config.yaml
experts_per_token: 4
routed_scale: 2.5
init_std_up: 0.0241
doc_mask: false
steps: 3937
dataset: "wikipedia_en"
Below are experts of layer 8 (counted from 0) of a mixture-of-experts language model. Rows are named router (the router's row for the expert), gate (a neuron's input weights, with its number), up (a neuron's input weights, with its number) and show model dimensions 320-383. Each number is 128 + 32 x the weight over its row's rms, rounded and kept within 0 to 255. Numbers have three digits each.
After each expert's rows: "gets" lists some tokens that make up at least twice as much of what it gets as of all text. This comes from a sample of Wikipedia text that the model never trained on. Tokens count by the router's weight.

# expert 25
router:142167144116182132135150103132152132137192163111108215109149130133168141120102091136129121159126099155136140159144216138118147106140162094111138137149132110137186106083084120102092085121168172
gate0:160149103170147144099095055085071117090159105139120125152134179195167165136126146100106093163086131121119099167171094117117148058168171146144109071148100154128159106141112055118166158178113107
up0:098159126137079139082112092131126096176142132117165120130102088091164168101111131182130131134119127066095059141106122124098130159095128107117152144097097107092107073124177177075137060089152151
gets: " the", " |", " The", " of", "The", " United"

# expert 23
router:130105117152176179110155100130116133128150203246125122109182086093076156161110094126109184163119113117139159120173209148154176145160138065156134118150168086168148113040100166130071115113121179
gate0:126105164122153134143122149124119083123153098162082088125116119133092163114130103050153080137132141109098098129138122062157117124144072099132121156121113154139090087113121150145154133166115131
up0:181075115122118109105158109148145157108109104104117146092106146099125116202147163133199125138154156102119125136121159158129102155097141171113126096161123133135099163100123078209118129155090176
gets: " S", " L", " K", " C", " M", " D"

# expert 39
router:131161164149144131147114040089118105145174149152124194039142089131225177123135110130158126118150145129169051114139179125129203103143158117137092147174116142155161076081093158117172086133099089
gate0:167214091128148139124102126136151182124106093175127144173181114079128154138202131125126118154109083104154112150140140157127174120119089063116175136141142132119139111099172174174133106067119119
up0:138149136126099154095077151141100128149161114140134121178100142157162164144178112204121141129112121155132134198179097142182101112098193166153079081168160056110146129127107116088132096092180099
gets: " of", "f", "0", "ra", " in", "4"

# expert 27
router:141152193114155174113178108160117132108132236220118147131140164112113120117146132089114131107164124140131128168192133149136197127208086100158091121121176041177188089144091108125071134089100163
gate0:164140157094135124143190168136157112109142136143094120179117180175169083135129086114154142112090197131079103131095141107136144154121139172145132112093102117112099092099181097076110077135100174
up0:110098092132102101189130169100156139184109165129127112178091157182113098138145177120132068125152135117116136147137139128147124080066086161092154136108112131122105100144141153109050104025127159
gets: "ing", "th", " first", "al", "ical", "i"

# expert 24
router:095168143165156131090166113127172180101125163170128153098131120107112166201132122124108122127155136157167133111140182161179200174159116116138091116157153115139116110124093205152162183122107152
gate0:176096124131171164167128080120175144138117104126161108141124167137165122172152166081119106167107142183142130138133094150205118129132140140084136119127129140150071120127135188158164156097105175
up0:150073126166137100147163108048142144102151132121139087105189178122142089117165122114042101106134150140144110077133146201148105119151107138136090117162139125143106192114116129107129164096156136
gets: "s", " m", "ic", "S", "m", "al"

# expert 40
router:148149192092156154164126118150124097096160182194104135169161151131109129147117124150164147188157124165164151109111186152161244128180148093150107088140138114153182119088098178097091147160102140
gate0:079169153159147122184142106132111078140085135120139150108126125123179095106098116168125157092133092181121164097167108125040113133136164143109137108151092185142124113115110113111104079136166136
up0:109151107166154103150162131101105096163093155133146165133107140114146224118120117165114109145114054085122126139101111145107169099135106108140126127131144139194106111091133166112075126117136143
gets: " L", " S", " N", " W", " M", " R"

# expert 31
router:123119138148150184129168095187117161110134210140100188104179146131108129119125110113122157141169181101153113126119203143108185139128118097139152090113157133147164133089140131122123097073120152
gate0:171150153154123135098148110174117089172110095098120136143119136135155188155124098125102102108071088211083126149168144073125105090148126065138117138155139130100162101100150107082178100171074117
up0:138161156168158185100084097139109129141093142086115177126146121170183151130149132045119122089114140135112113135150109100152150145141089070070088105112154128064086096129163116109148156128102155
gets: "1", "2", "3", "4", "r", " S"

# expert 9
router:127123150121134164144188116136076097090153130197136137134130086093172172119110114131122103150150099114140103132131115112134134137166142132157126081141154066121138119060122221174112121108084177
gate0:158100122098108148183131160135128098110197091110097113125142194129119122209171099125135117089123085090135114155166109124139094117180092081144124147126132129123118069152131132092099110110104157
up0:059127106074172144121096075143137094100061096177134110131129161152153096096126139074160096137125168103108170134157099128139147083121187124134171102155107089119150075116107167131151134138125084
gets: "ing", "s", "es", "ation", "ations", "ions"

# expert 44
router:123178190123171142082147087155094119135161134193145175138107135124152147135104163153156118161129073158149073176156170184118168072198085103118124072135124148170219109061088168082092049128096130
gate0:125095108093095099163162113091073095112083124105153120207111135126125154140122147086132110153108123105072115104137118137112147124176158082134099082122101105108140138191146125150162134115100135
up0:158075156114140099143144163053131125155088122079139114216152087104167104097116174141144176204082062133150136044130117176112170029182107108153102095142085118107132194162112094137095148133073139
gets: "0", "9", "\n", "2", "1", "8"

# expert 5
router:096165115155114108144133100140155137130188203135070176112170120151117113138078139130155171171118123098189104114147190166110182101129144108141151064119139080141163169056145169133121126127125195
gate0:137132079127145141137094124117152153131125209134115129083109080148092101096107145077082115066118178155102138136118186217138192118171140131086140145147112144082098136108147122143171071092114066
up0:087153134159172155157134111101138103050108132110151136135105108144119121096113090071147115139143125090097145119116080119143138101122125165152180109185104118058150104112121109146109159137134035
gets: " (", " for", "m", " St", " at", ";"

# expert 4
router:105129120114176148113152155138089118154163142182144111141153088118113082163141087163169177124146123131130125165142233233168150106158117128160096071132116058170111078005145151100118107111125158
gate0:106158065205170100093073146141106093108226107193138158131120080142173109102100103104106079117151063098165171166138093092129152105119180114064124141134089077126104085114127083120128182151133089
up0:104092104155143162183141066153155163128142136124107130084141118139086083107148167140057048165155137127086159135134120165111151120133116123076104165153134164131171125121050130140103210114141123
gets: "-", "\n", "|", "2", " E", " ex"

# expert 13
router:137195140114128130083143148114138151137165156056101195132148136087120143134167117101136103143155127122169086118097174147128136126142138124194093079200138114142156119096155084141095140137117192
gate0:101126133147129134113156116101170163062171155131131087128118189155152073119079225146143111154087128143129170107144079142118136076058056126136091066194178146136138180135109095113084149103158116
up0:153185101080090089148131135097136087096115099115191161175073122113146133109128131089094108072154134147133132157137169167121156166128131159088121154108137099110116151141137125056161136140167117
gets: ",", " |", " in", ":", ";", " at"

# expert 19
router:133145138106100158093106128138043158153129241170140117076167116123154175120164065141183152131177095090106124170105134174158169110123158125147122144115143126134164129065123112101129081085124120
gate0:185151113097105124147070114087097135127139075104095175133128118069119083146133167136128122135104133135138148119139154100155099100104137047118110139098139112053131151096155098108125137050124137
up0:103131159094133129150210121150127085107144117131148088135189137174093129132177108125145139094115114107160098181101154152094136140150202162105117143174118096148110165092081143130144094177155174
gets: "i", "o", "in", "et", "ic", "ot"

# expert 47
router:128145170094135132074165114104124173127176196114079120112112120095142082192151124137154137165198134125101140182191185128124195099165141141133127079123123038152117119126148147112105078148095134
gate0:195127115151145135124179131149139162130138156172069152068101119095118164107111086100126170171154106154123106184196116127068185161082110225113113056092187060077110088162064159126145139147146103
up0:140138115137160113143211147155147128102196116107097153109109109144098174157057066105166176140114127128085104143174104133123151106082153168096094107089107146126141167146081132085138158186108156
gets: ")", "\n", " he", " |", " was", " He"

# expert 6
router:114090135105137161089152138159089133087136121113113171091105111166158154184134091131129157100154179148114114137172149139140159141143110163128050057120118146176152080102125170124132100076099162
gate0:159138129130085180131058114120095142141094144138122177180143149164159134145168138142193130127145074094120113160126127111100113170132157108140099124092140151113130088123079123174135136160132200
up0:176095089074125146086110142184150148097167107148100219170139160081173117180085115169126106107174163100125070128106085129132122136114134191130130092126090182102152168105102064155118149146139140
gets: ".", "\n", ")", "'", "l", ","

# expert 30
router:120178146075139143066102079131120177181099147117099169122087114097156115181150070128185158162067101112147183186144181168187168161149133123086137110121128083100108105102128162100113094042105177
gate0:142105135121140085120088153152138100105082169128060094152154126166108187141131073147117100171144040116129120147153143113146165181127107130119138130130127138107108089104105185135168116107120118
up0:180134117113151152147141114170186118070148103154181101061112075057161085036148117085097174098083119110167060131171105152169144123122145158158072109130124111196165143123111135089174105145130128
gets: "1", "2", "0", "3", "5", "4"

# expert 0
router:082148137165160127144135050148124148110091184191123152139127107152202190141129118121170170194135160110138175144143204171154221111182087065139095156115117108130164106122131163133077135084097172
gate0:115127195057132141088166091116118141088132188128078141089143151129112119095147141133160086161143146152119112099185146107124169097160151101109081093135161113134182123150162176143097115117119102
up0:101077070163136176140123133112175130056137124118147122137168174128127072095160113088082172139088147151112149100120146176166150131101086116177207123114149107162072167143093111116118061159092111
gets: "1", "C", "2", "A", "I", "S"

# expert 22
router:142126088135119155104118128136118160139097158152090167135183134097192151119224149113118115092141078114206133123132129157169211113132140106177045094138137134163148090125064165095088095090094128
gate0:121145141104105136135104123116178130160082137114080138159067081075071054126147114095136059108175125102168179084179161109091151109095145129079179141132146135124124134113134161123165109132160120
up0:081155132132116071080113109125075130122141144156129165128092107148134076071147145135084096174137149142079123124160184074146126137100179083177069139160211145173066058097138096124115142166087149
gets: "i", "a", "u", "an", "o", "h"

# expert 43
router:139170167131172134141230148201124091063150156208117152099101141113125134139136127169143163155185151079177127137152117126173155162166159147191079031116157125173146096037093155138072128137115166
gate0:123144146109130130121157144103084098125062113088119165105167106144082067136085141116144106168102107136149192086186143102117097119144118109157112122152166141142121098179067121122169119173151128
up0:149131100144088104086133128098167152148129134133090114100141106129211133079163169118162124094137184140101175144167136118107141120090140120115105111173147111140159082160049074149180132117093164
gets: "ed", "ing", "er", "ated", " of", "ate"

# expert 2
router:149140142083146122130101122166139136135193152135092157048163113128150159097105115159137167178154156149198150127211225139149112139135141095106110055128148125165195117109069084107113126080105182
gate0:140119167154103135133156177108129152121132140141100162124169100114122105181165183154103112111152071155095113154139143135101168179134124132095108120113152136113072159117135146092086128078087125
up0:093105118155174133080101185146126162101139136112129118146135140133131144135139104107194148112163098054142139156145149135103104119118129115172171170106112117097083115150114174083101113126105143
gets: " the", " a", " of", " The", " in", " an"

# expert 21
router:143141128115185135167114100163132116142125193170105129127127071127109142128176117148159141094158123152124092156122202141117169146144130104189114101120119111127178098017101154113133113107169129
gate0:131127087110132124102069174099074172159132138097085129200123171195145110111125170153154164119138085132182078129147146166128115130164154145062100053137138118142090140116201098138175123097160142
up0:139101111122119084129153137153128112121109160132071156166221106135132182091198096119141132139089099131140146173099129167144121124186136158126128092141047088105130111132151120159100112159150183
gets: "-", "–", " in", " In", "/", " ("

# expert 18
router:171163129115135167128168101183138116138184102141105114076150104165126181165111101131124157192179139134169124146177197116138112087161126094148127107136152105153216106089107103121122104105113159
gate0:148128034146172178177156133105107140159078066097084164149115174030122111136108084164164135105155099136173100104120116114106130125116104168124208118153162116074179154121097096138098143114104152
up0:124133135152074147067058103136120128113142129133103108114163095117073130126199116110107125108120118118131135099090121086155091110148126110093134106086106125163180080146147101052135178153164070
gets: " the", " a", " of", " with", " by", " as"

# expert 8
router:139146134128119189141202173141136147138108164144087161135080126131139118174102185145130116144166151134159084144146111187146221156189116126150089123087099128155121102117091127171115150126128184
gate0:104160173118144157143112101116162092146170147158117111107133112151174092138125135123116105142164164121120098144106167157137221109156144054148110125134086100121147090115085133122124094172118127
up0:138117116104165075196107182106148150092117153150116120116149079180079154102230135087098110119104153086152138121118121148081105132078156104113161147147118135208089121154141131175106186126145134
gets: "\"", "'", "in", "5", "an", "ar"

# expert 38
router:095120105129076099096163123116186150075160092125106171115121107182156150118124085160135167103167153120158128149108234145127159105149138114127154116181124143149164121054117082097093114091091153
gate0:118163150135130097168150155134119162135094118146088139131155106111130154152152121117142159166117093077100116094127157135113138136189040045119120158102132163073168079134134124140066142155089085
up0:165155112097133144118127112078142158122106114122077080158155102055154128091125137124193072126200081130128155131187142146049140124100090187121123169088111130137090143165211099139133128129110129
gets: ",", " and", " to", " was", " is", " in"

# expert 26
router:105136143126135213093142087142101146159149179139077097087152102107211113144131164167143162149151132121152090113170130125127208116161160129148124089116163145138158088120077142159097124102120137
gate0:080166120120124170138129103124098114126126103140122136137137166086183135087179124091142082122103090099126167134118078180114044184097122127149181146100122095127145203148109177100135084076140095
up0:171104134105160049143141105149148074100140161141164125089141098141119163093096084136191153153129132088094170117098152092077121084114145112178119166069101172118076155114119158141104119159067134
gets: "a", "o", "i", "ia", "er", "on"

# expert 12
router:104159230102125175067157087107131157083164155196126134104108134123139104133131087155136111139148089125124106154182188146114163078114100110116110105137139073163154103044152150105128081141092149
gate0:129132140150184090144153160115137074141124104126125120145139103143141125082119112142102120134067155163173120150093059110203123131157139100184101137115141170109135053079147115084069133087151168
up0:116097112071093144162084110177144158113090146148131190105135158124150112143155112134135193137120134107149105073142139172147152151101143145110127087138105169152147168142095100200112147120115126
gets: "\n", "==", "'", " he", " He", ")"

# expert 36
router:088120167091130154110170148145112105092127130173114186098146098104177137154137122150108141116114059086125113166132152129137208180168164092137105067170120137151147141093048173078015143105108141
gate0:118118043104148122085087196136128139133089130124136136074108130139122210141148130067199085125154084112125184192098088139131134112150173132109121098147126109178151183198155125171124182146125141
up0:141070104151164101135090127127097119181145126130188146163139163149130145118121160134153166099183057097138182218102139152105114076120144161079160204097112098149102163147125106107126052095163088
gets: "s", " that", " \"", "es", "%", " who"